Weights of a small mixture-of-experts language model, trained from scratch on English Wikipedia.
Size: width 192, vocabulary 8192, 25.6M parameters.
Experts: 16 experts in each of 8 layers, 288 GeGLU neurons an expert, 1 pick a token, a sigmoid router.
Training: a variant of Muon for the experts, 285M tokens.
Below are experts of layer 4 (counted from 0) of a mixture-of-experts language model. Rows are named router (the router's row for the expert), down (a neuron's output weights, with its number) and show model dimensions 0-191. Each number is 128 + 24 x the weight over its row's rms, rounded and kept within 0 to 255. Numbers have three digits each.
After each expert's rows: a language model's description of what the expert responds to; "raises" lists some tokens whose logits its average output raises strongly, later layers aside. This comes from a sample of Wikipedia text that the model never trained on.

# expert 11
router:149155119111122139106158092100135103142144139147111120120118097115088115134151100128131143129173113096131140121125093112172101141113109134124142108111133147100115161139128131132168129083148103147092079124103153089108169163172102140131130111132101146108085158156090125141150145164142107120083153101156149124140126148127106132139137145115098121144121093177130176170101163113060153126142150115152097156106146160124117146106133101133142153123085104141149091163110134141089110099089162122133122111134130098143114135150149103097094096132138097126116150136113178115161104163092154084
down0:104124102100116147169130096162153084133140141144156115107139148137129093143111114152136105138102118106164127136096117090091094133126106131114118129128102083115127107119170156158123125159097122133160143168134134158106164127127120135180142079133133114109084144139080173149119136121120154133118116144128130153102157116127084131096154104122124174117115107168089106133126133118106138104118174085135152100142132098153147114118127113137099142098133067127087124155116174110148086131132076141077128113111181102120122129159142116138079146129105135145151103149166177097094142126133129150
down1:121124140112140116103170141098115127146139108112158127162105123108086116137170103121167147098088145159170120103170132163156147099171105126104122127121172090129118182156131148150159130123134137146132168106121091161139120150089140096137128111141161109112121093124158106145123139168116080107130148138132136124105086144152118120145090132110142116087126122104137123123152193130158105094089141148118112152153104129124084125113133163136156097122118121130123098132158127152181184172073175087138111133139140129151147103101141156137129119140148148128147137128131114120161087137179114128
down2:145105115074125088121120153121102118130142099157160121087110130121139080124154150108167149142113139084088181140170062130118140139114153113118131152082094168155080214154114149164102150111091098132133093126079108150145129120139108143153130112171125124126109108103116141137136122136107123155099141130153119153148123159132131115128121166119145169126133112144128092149142180138139136105150139131151144074107140148138139097135137145123114142127157067110101101153115139107128089137149117118181147138128161122110140106143134156136121128103149142090112123095143126130152112102135121157
down3:165138116140145069104126126144110176113181111173168134096158146131132105098176123140093140114197167147140157154077144106128152139118152103089126133133160088152129140132148062117149114169142140163140110115122123107154161142096117140119149134119095139085122125138123120157103078152111095138146129170141154134156113181141162120136129170118138154133134126120135138148114115094134098133142151096158149121120128157127148135128134124112112090164134115147117110140128165130153127135105135167108108135154114106116145105107117101151163118135142119117090149174098082135109130070131109147
It responds to: Capital-letter pieces and acronyms in sports clubs, foreign or accented names and species lists, e.g. FC, CONCACAF, Fútbol, Belém.
raises: " and", " to", "-", " of", " in", "s"

# expert 2
router:133164133096157143107147073103144089148195129137115110120110098114114090116149090142153138121128136127145131153135102096137109158139119151157120113084162151113106159121138133098161123109132089125110117126120169106123175143151102135152106123169089159108113149164102140152137149147150133118133164096156139119139109173134099147151171134110102133146110133166136161165113138125067127165117152122145103142085151163107126142108134119171135127121139114159155100159120133127085099136104152126085152117126138092146114152170159105116101083130148131142112152112106167107179120131106158096
down0:148130120121110133165112100136156103106135139123138094150106123116095077148140110116151113140144123106136146126110112075107116138146132134158116142156079083106109107114175150138094106173081142110166112108128146163152185130141151120120168114120160139106108108133134141112112118105138152156108120124112114109125136139134082134120140122123133153128134097157072099115148163136110166109127114094127131111143098129151175150156119131127103153109110083093111141133170110078145063183155147153066129104102137097091152090141149107150109142139115158121119094158133138102129135140109167143
down1:127142105122164123121150148076099127103157138114159163137114116087064130122127127114120154100097088173136133129143145167125153080169090173102157127154187120132138142115130108138114136133137114142079132100113105148153120150116164109119153107117149114134152094106176128117117144147099105100155152115165151108136086120164089132129154137160132117101156129113128125098137151142137105135141136138106148155124176137137088152123143195134149146119155139117142124128084127125170144154103168078149143109129138140147161089145131177128121124123159143069142144114147127115110075127138131126
down2:122098100119122110155106143139131102124113106149134132088129145098157117125144090105132157135120133147062151134121104128158132147116129138135124152136084124158101195130137152152135170105095089094143072134103091167146156127123118140142112103129100123127104150103109147146156122197103139107137123164108121187142099142148146078145120147130100145129139094166134113140178155140110128104159085108118127099141133160141106121120171160194107151134166094144095104130140127126156117137133148172102120128134146121137151109116146141133121128079112113102106123161066137128143143131157138139
down3:156142139135150119110104163104143160097127137166170115104157138143170117125152144161129156119168141111117146141089117125178126122161143130086098090131129077169100129128147133115134096154124122154147102146150143113108163129102155111156108119130109129088123095165122148136100116153100105117093086139137104153121143156106182118114123142141136154146107149128150128169099049117103105139125140121119124140177136158102140077155105139101121129127122130143112117127130129144135117104112104141120091155175099142133124121075096116134168126110136144080126110156134081165115140083087120171
It responds to: Word-final pieces inside verbs and adjectives, mostly inflections like -ing, -ed, -ified, -ic, as in disqualified, prompted, knowing.
raises: " and", ".", ",", " in", "-", "\n"

# expert 14
router:166156092124140149104160109070121125136180112155136115106097126087104118114155089117142146137166121114155150131120105112145103157124100166152116131089130132088110145096138144108166116085178109140106125143100162108129157126157091131140126129115091137096110158151109141125147142119143079127113146105156117126153116167127097173140164130101107136129118117151131146157121145144084146133085184113151087158094147135111146156119123088126140149101125114135143112162103134171084089104085163132118124105129115112133123162135146103130099113127127099138119156115090179112156111144106139086
down5:111116160154142118153106126124107217166102116133129120121154139108159122129122140166129085096123123115093159113156113133088181171164138163163120120103104130101134141133117087145125104131155075122126128124108129115109128108086137102169172087126142111115131122115118174130104139135095081127105158130169107146098117095139171125117088054125155131126127146130158131117137131123113126164081139117152118088118102157091127119132127134108125152116155136103127142121091122107101162133142143144189138116115100131158065130135139161142102163099136136141131127148115112128134123105135100133
down6:091163095105150102104179164140132147142073125166148149110129143118140142118106103085099154096119136115161116126098126114100138161152123135128084159127123163200130157087137093116160129150145148160173127138145085163097087120122177113121121150147148112141114135127075145157144142164111134155118122113108128123110105092088128138122098121089108173112117102120126149140141155186100114101171149131096139134140162148147121161120153146124096126146160184163108116098097124107138100115093124108094125119108157146131128109128126108144102126129102124133132127150115111114118083102121146131
down7:109160117075114131110149145126142147095110115120127122111112104122103122114118122125168184164128132152106130139169171166117121106108123129099158147094132125090097127093111117144149121139109135101100103105126107136136076158123140073174178139117146136156137121136133131128127128116118140131157176105128121113173129124147094123146096130137139100126118104046149140100123126152146126078177155133099138085118119106115132094138125119111117122136105152124108105092084135119115118159144077150109120128136118121089149172098144125121145108151183108126130112132101087163090152060115117113
down8:115119131086150116088148128112135092111124128145150147124096145104108085118099136131107105146133105135156163129111113112175164126146201145096095092152127177109136149166100116076142158141137077131140125133126153120092111154122146140083127127124116166102140110118116140134121115148141150125129175083119155136126086098105120069113112118134170145102139124158115120097115132144137155158166081098088093120144148141155146109130127076125136139107127118120088119129100138124115064111124126121079145109145168153093141144101135137142132140178147107136109118144125135103096085112155129118
It responds to: Month names and date digits in running text and tables, such as On February 17, 6 and 7 January, monthly climate-table pipes.
raises: " ", " and", ",", "\n", "-", " ("

# expert 9
router:148168119128133154115143113114140122154159155150124076111127110092085123111200068122146139106180142125143151130121096092128105154128121144169117117103126114106140139140151132106142101082138120123107119117113153118115162123159091123141115093109096132086113132172061140144156146156127092102099130128159142115125104157167119155148148142105136150151097117162135148165100144157076157155091149133159074152082131128106119159147128100130145153123117108126156120132104164163095108128103155135113127113131116081130120121136173097120124104143133109119116124107113157113156092151105136118
down0:146113103106119159131132119155155106131134133111145124142130073126115074081130108120149084159134138131157133092091153105121099125136080113163112105134113095110096095094148151135131119126128090121137117123143148163100162142142120126084137119119147096120065164142115144097146126133142120165111120129117123178123121107129098130096126138115126139091107135132102076132130124118114148147110123101144098142131141116152145144194093117132123133117140130100084117122143166082157107150126166157076109134065119111086143109154155156112134123157115123135123051138174150102113161133101144104
down1:136144142130168123110149137105119111100152133141099164117086139087064137129156091112130153103082124144100152108161121136166139127166066177104131125102140108139132158127125136187126150103142121102112155112128117131136089138113189113117122142115156115121128128131139164140133150143126075119168188114138147108116111133147095114125144170150098089125152130115097109111137152139167102100099140149124106124131138184137112136109157182137158138145130125133130161121114123158103143129113131121158132149140143160130135097128133214164132133128123107079158152163146085129135127137140127141
down2:119146164145118109151109168090093081133152140162145156116142108116145105148121111107168147124149097135064106109138067147137111129146158130130086117113086113152057144155153157131127101113078133115143109093084119130136139114139123111154143153148112118093078102114129152104164119120077149103100137129123128168130099175121151110167105116097157132138123123145099106141148148132128164130101142157111143097123129142103141132106128162158118182116147111151095148120139141098153136114167110149104094159116148127098136109138139139092156147082116103104115145139108130146164148150155144123
down3:187147113137115126097107168133140165079136112153130126121169118131122144095160124151092161102142147164124139143096104121144109123147105058118101125153148120145120122123128127150163096162125133155119076142088112140108191150082147083153160112137143114113119099165093112143146106160124112167133113090136140149118154126121164094107127154132167135153118122125134139134144083150095111148113130142133122122149129144148139077161132132129129114158112120136147145152123162151103140156113114149096106156135121133129146112123093144076174109121134158116102144146140091167083148087116105177
It responds to: Tokens starting article leads and infobox facts, such as the, opening parentheses, born, years, first, also, and year digits.
raises: " and", " ", " in"

# expert 13
router:140133113112143144107154086088124104128161120152116115106112117117083109111174067118150140120157114132172138144113095101158103145137098132159114104105141156098104148105142125119142088071156120122097116115090163076129168151132105128143117094128094147088117146170075158147157146126143114129115142103148118107127122144148112154161137149119105131154115097168138169156096140139074137124100165140162098146111138142102110149127127117131151155104115105113165123138111134144106088111114160139116145111156119083126110147150159101113095119147146080132139159105117162120156081159122153113
down5:072106134129126131163124118144072133192131137121111135147142119105137126092103115159121111104138122103128169094136119120101152129098150155137118102113071129103128136131123061103117069146120117118093127134068112111141148115113124117131178112138180110142139137134168136129170155143125104110117139116135096131105122098141124079098160103127156109077131147137183122114135092144120094180117106143173099116094087125099130140154129150130125122114140140094129121136119150137116112110135139137162139114151172163139091165114168173110108131155111149163109127130135106138137127128165156156
down6:087164127115146122123162116188127125116116137134131140124100128101139158107145076104098149135129127110166122079090114127107126153127123114131075158099117125189113163109133101152110102141173172170150142136090101157099118114114150152120162136176091099125122100092108144119149122158136137123108140131128127130094079090109137116124086122106117140120141118139133151149124134193106152081159147140099140113149171123100150170157154144091108122175156157174106138119101126116152104139123125122097122116114150121111158132104090139112108147157113110122138111132102102101107090093127108129
down7:158119179141142118135153154135083128107138125120141118138081084073105121123118118154142150125099134120111117107134118180106117087082169133131157149078143124108127123121102116162140106133123143155122115097115111107162104154103155076132146125134128105122099097152124142117123092165112161124189219134117100166122125123156125157131118124126126115130098140113140131120131152147140107053130169146117155122111111130089141123147158162133132166152140138133089107100117140113146088136158141125098108146136128149118124134090164115113169122186159139115122122122148083131103134099125131103
down8:101135173112145144128120093092132143101140159111136137134079147146106086091104120130128133134095146130132159116130099095141144116098116117132124107135089156127126161144129112117147135138101122146148142108130114157073118148155132137125115084134086179085120109132135147111117137131149103092134140070123140103158111118152106076138131151118155128143133157120116091118118101111164171135136085052145144140134137127171148120097152098105135136140119086119117197110146135136145093109115084103134148082157126195110132157118135110168126120141113080105141126174157093127110139133139141124
It responds to: Pipes, dashes, parentheses and digits in tables, date ranges and infobox lines, e.g. "(age 36)", 1853-1856, "(1941–1979)".
raises: " ", "\n", " and", ","

# expert 3
router:140152126141166135126143101092152101128194148158130093104114114115097122111161074130155156135134132104163150136109091126135109160131132142135112101084151111087111148136148139091128096099147095129107118128121168114117165129136093129144110115140106144066109137165110136162152134149129109128110149114150125103123110163175083155155151131091092135143107110135129152177141144145082153124093163138182114125079161147104118159137147103134160132100133123130148097131106148146103089084107148125082138121129117095137126134175166129099103108134136113129099141117117146100157111134111161096
down0:134097097142118135147117150162145115121120108108137111145111124095081108141089101111162131155096124136153115158074133091100106139130120152128147095148134113115082115123161125155119136128096100131138116156153161172137152132128143137084127094098141125089100133101096119155111102102165132118091124117126131119110141120104087127117133111114121149123128112157080093122124131117129143107114125106146140154164129098146105158122144153121079147121142102079093082146120148093145078131097102109073102136128112084099145150126146159102133101149073155136142127164132118084148120164093169185
down1:107123091089139115119143116062093138104146144122120170142100151118084102139137105120166153097078153145130156151129113137158165100177134177112109149157151135146100129135093121175176176078110103143127124111090140140133106130097122134142120173170143139120164149138147146140131141122098105096149142114092127117135125135142068148130140110157131139113155149103120137094121151167116103124125125123146162123151130127149070131098167190152146150120118113126112156149119115141164128113111158106173155140119123147095156113154107189108123145112146108107115142124117106128133109140138104122
down2:139122109154095111141109142127140120131126091075117161134120124100174117145150121070118132112141138147082126120166085165106105126121159120144126177120032121144074140143164126161105112127121132109137119117077115134114139074156128115154117117172095113135088104110121159150132130172111150145173138161119117157124115165142100126109110129140162155161126134140142095132121149118122164130127116150115101084144128147121118105137128107144107159160163112138089180120117108129130124166092130158120141158140148151111147125144163104095117110111109074100138118126132132136170134142142161152
down3:178121101114138130116156159111124118081127143142120102070140121178153156138148130153106142116189141158132146130107136112116159131120141104133115109129129096196138140152139100151130084169106137169139090134084108121133209159095121128120140133163113124099128098151125122136120087139117107145112114145144131156087111146116156097113141152104114153145142108087133133128149099150104096140139144121143160145124109198118158117145115119119137118126132128117126149141083118149127148097101093140114123187162129124128118111126121118116178127103117130113113148120152099153111177102108100186
It responds to: Prepositions and linking conjunctions after verbs or nouns, such as to, in, of, by, after, before, until, than.
raises: " the", " a", " "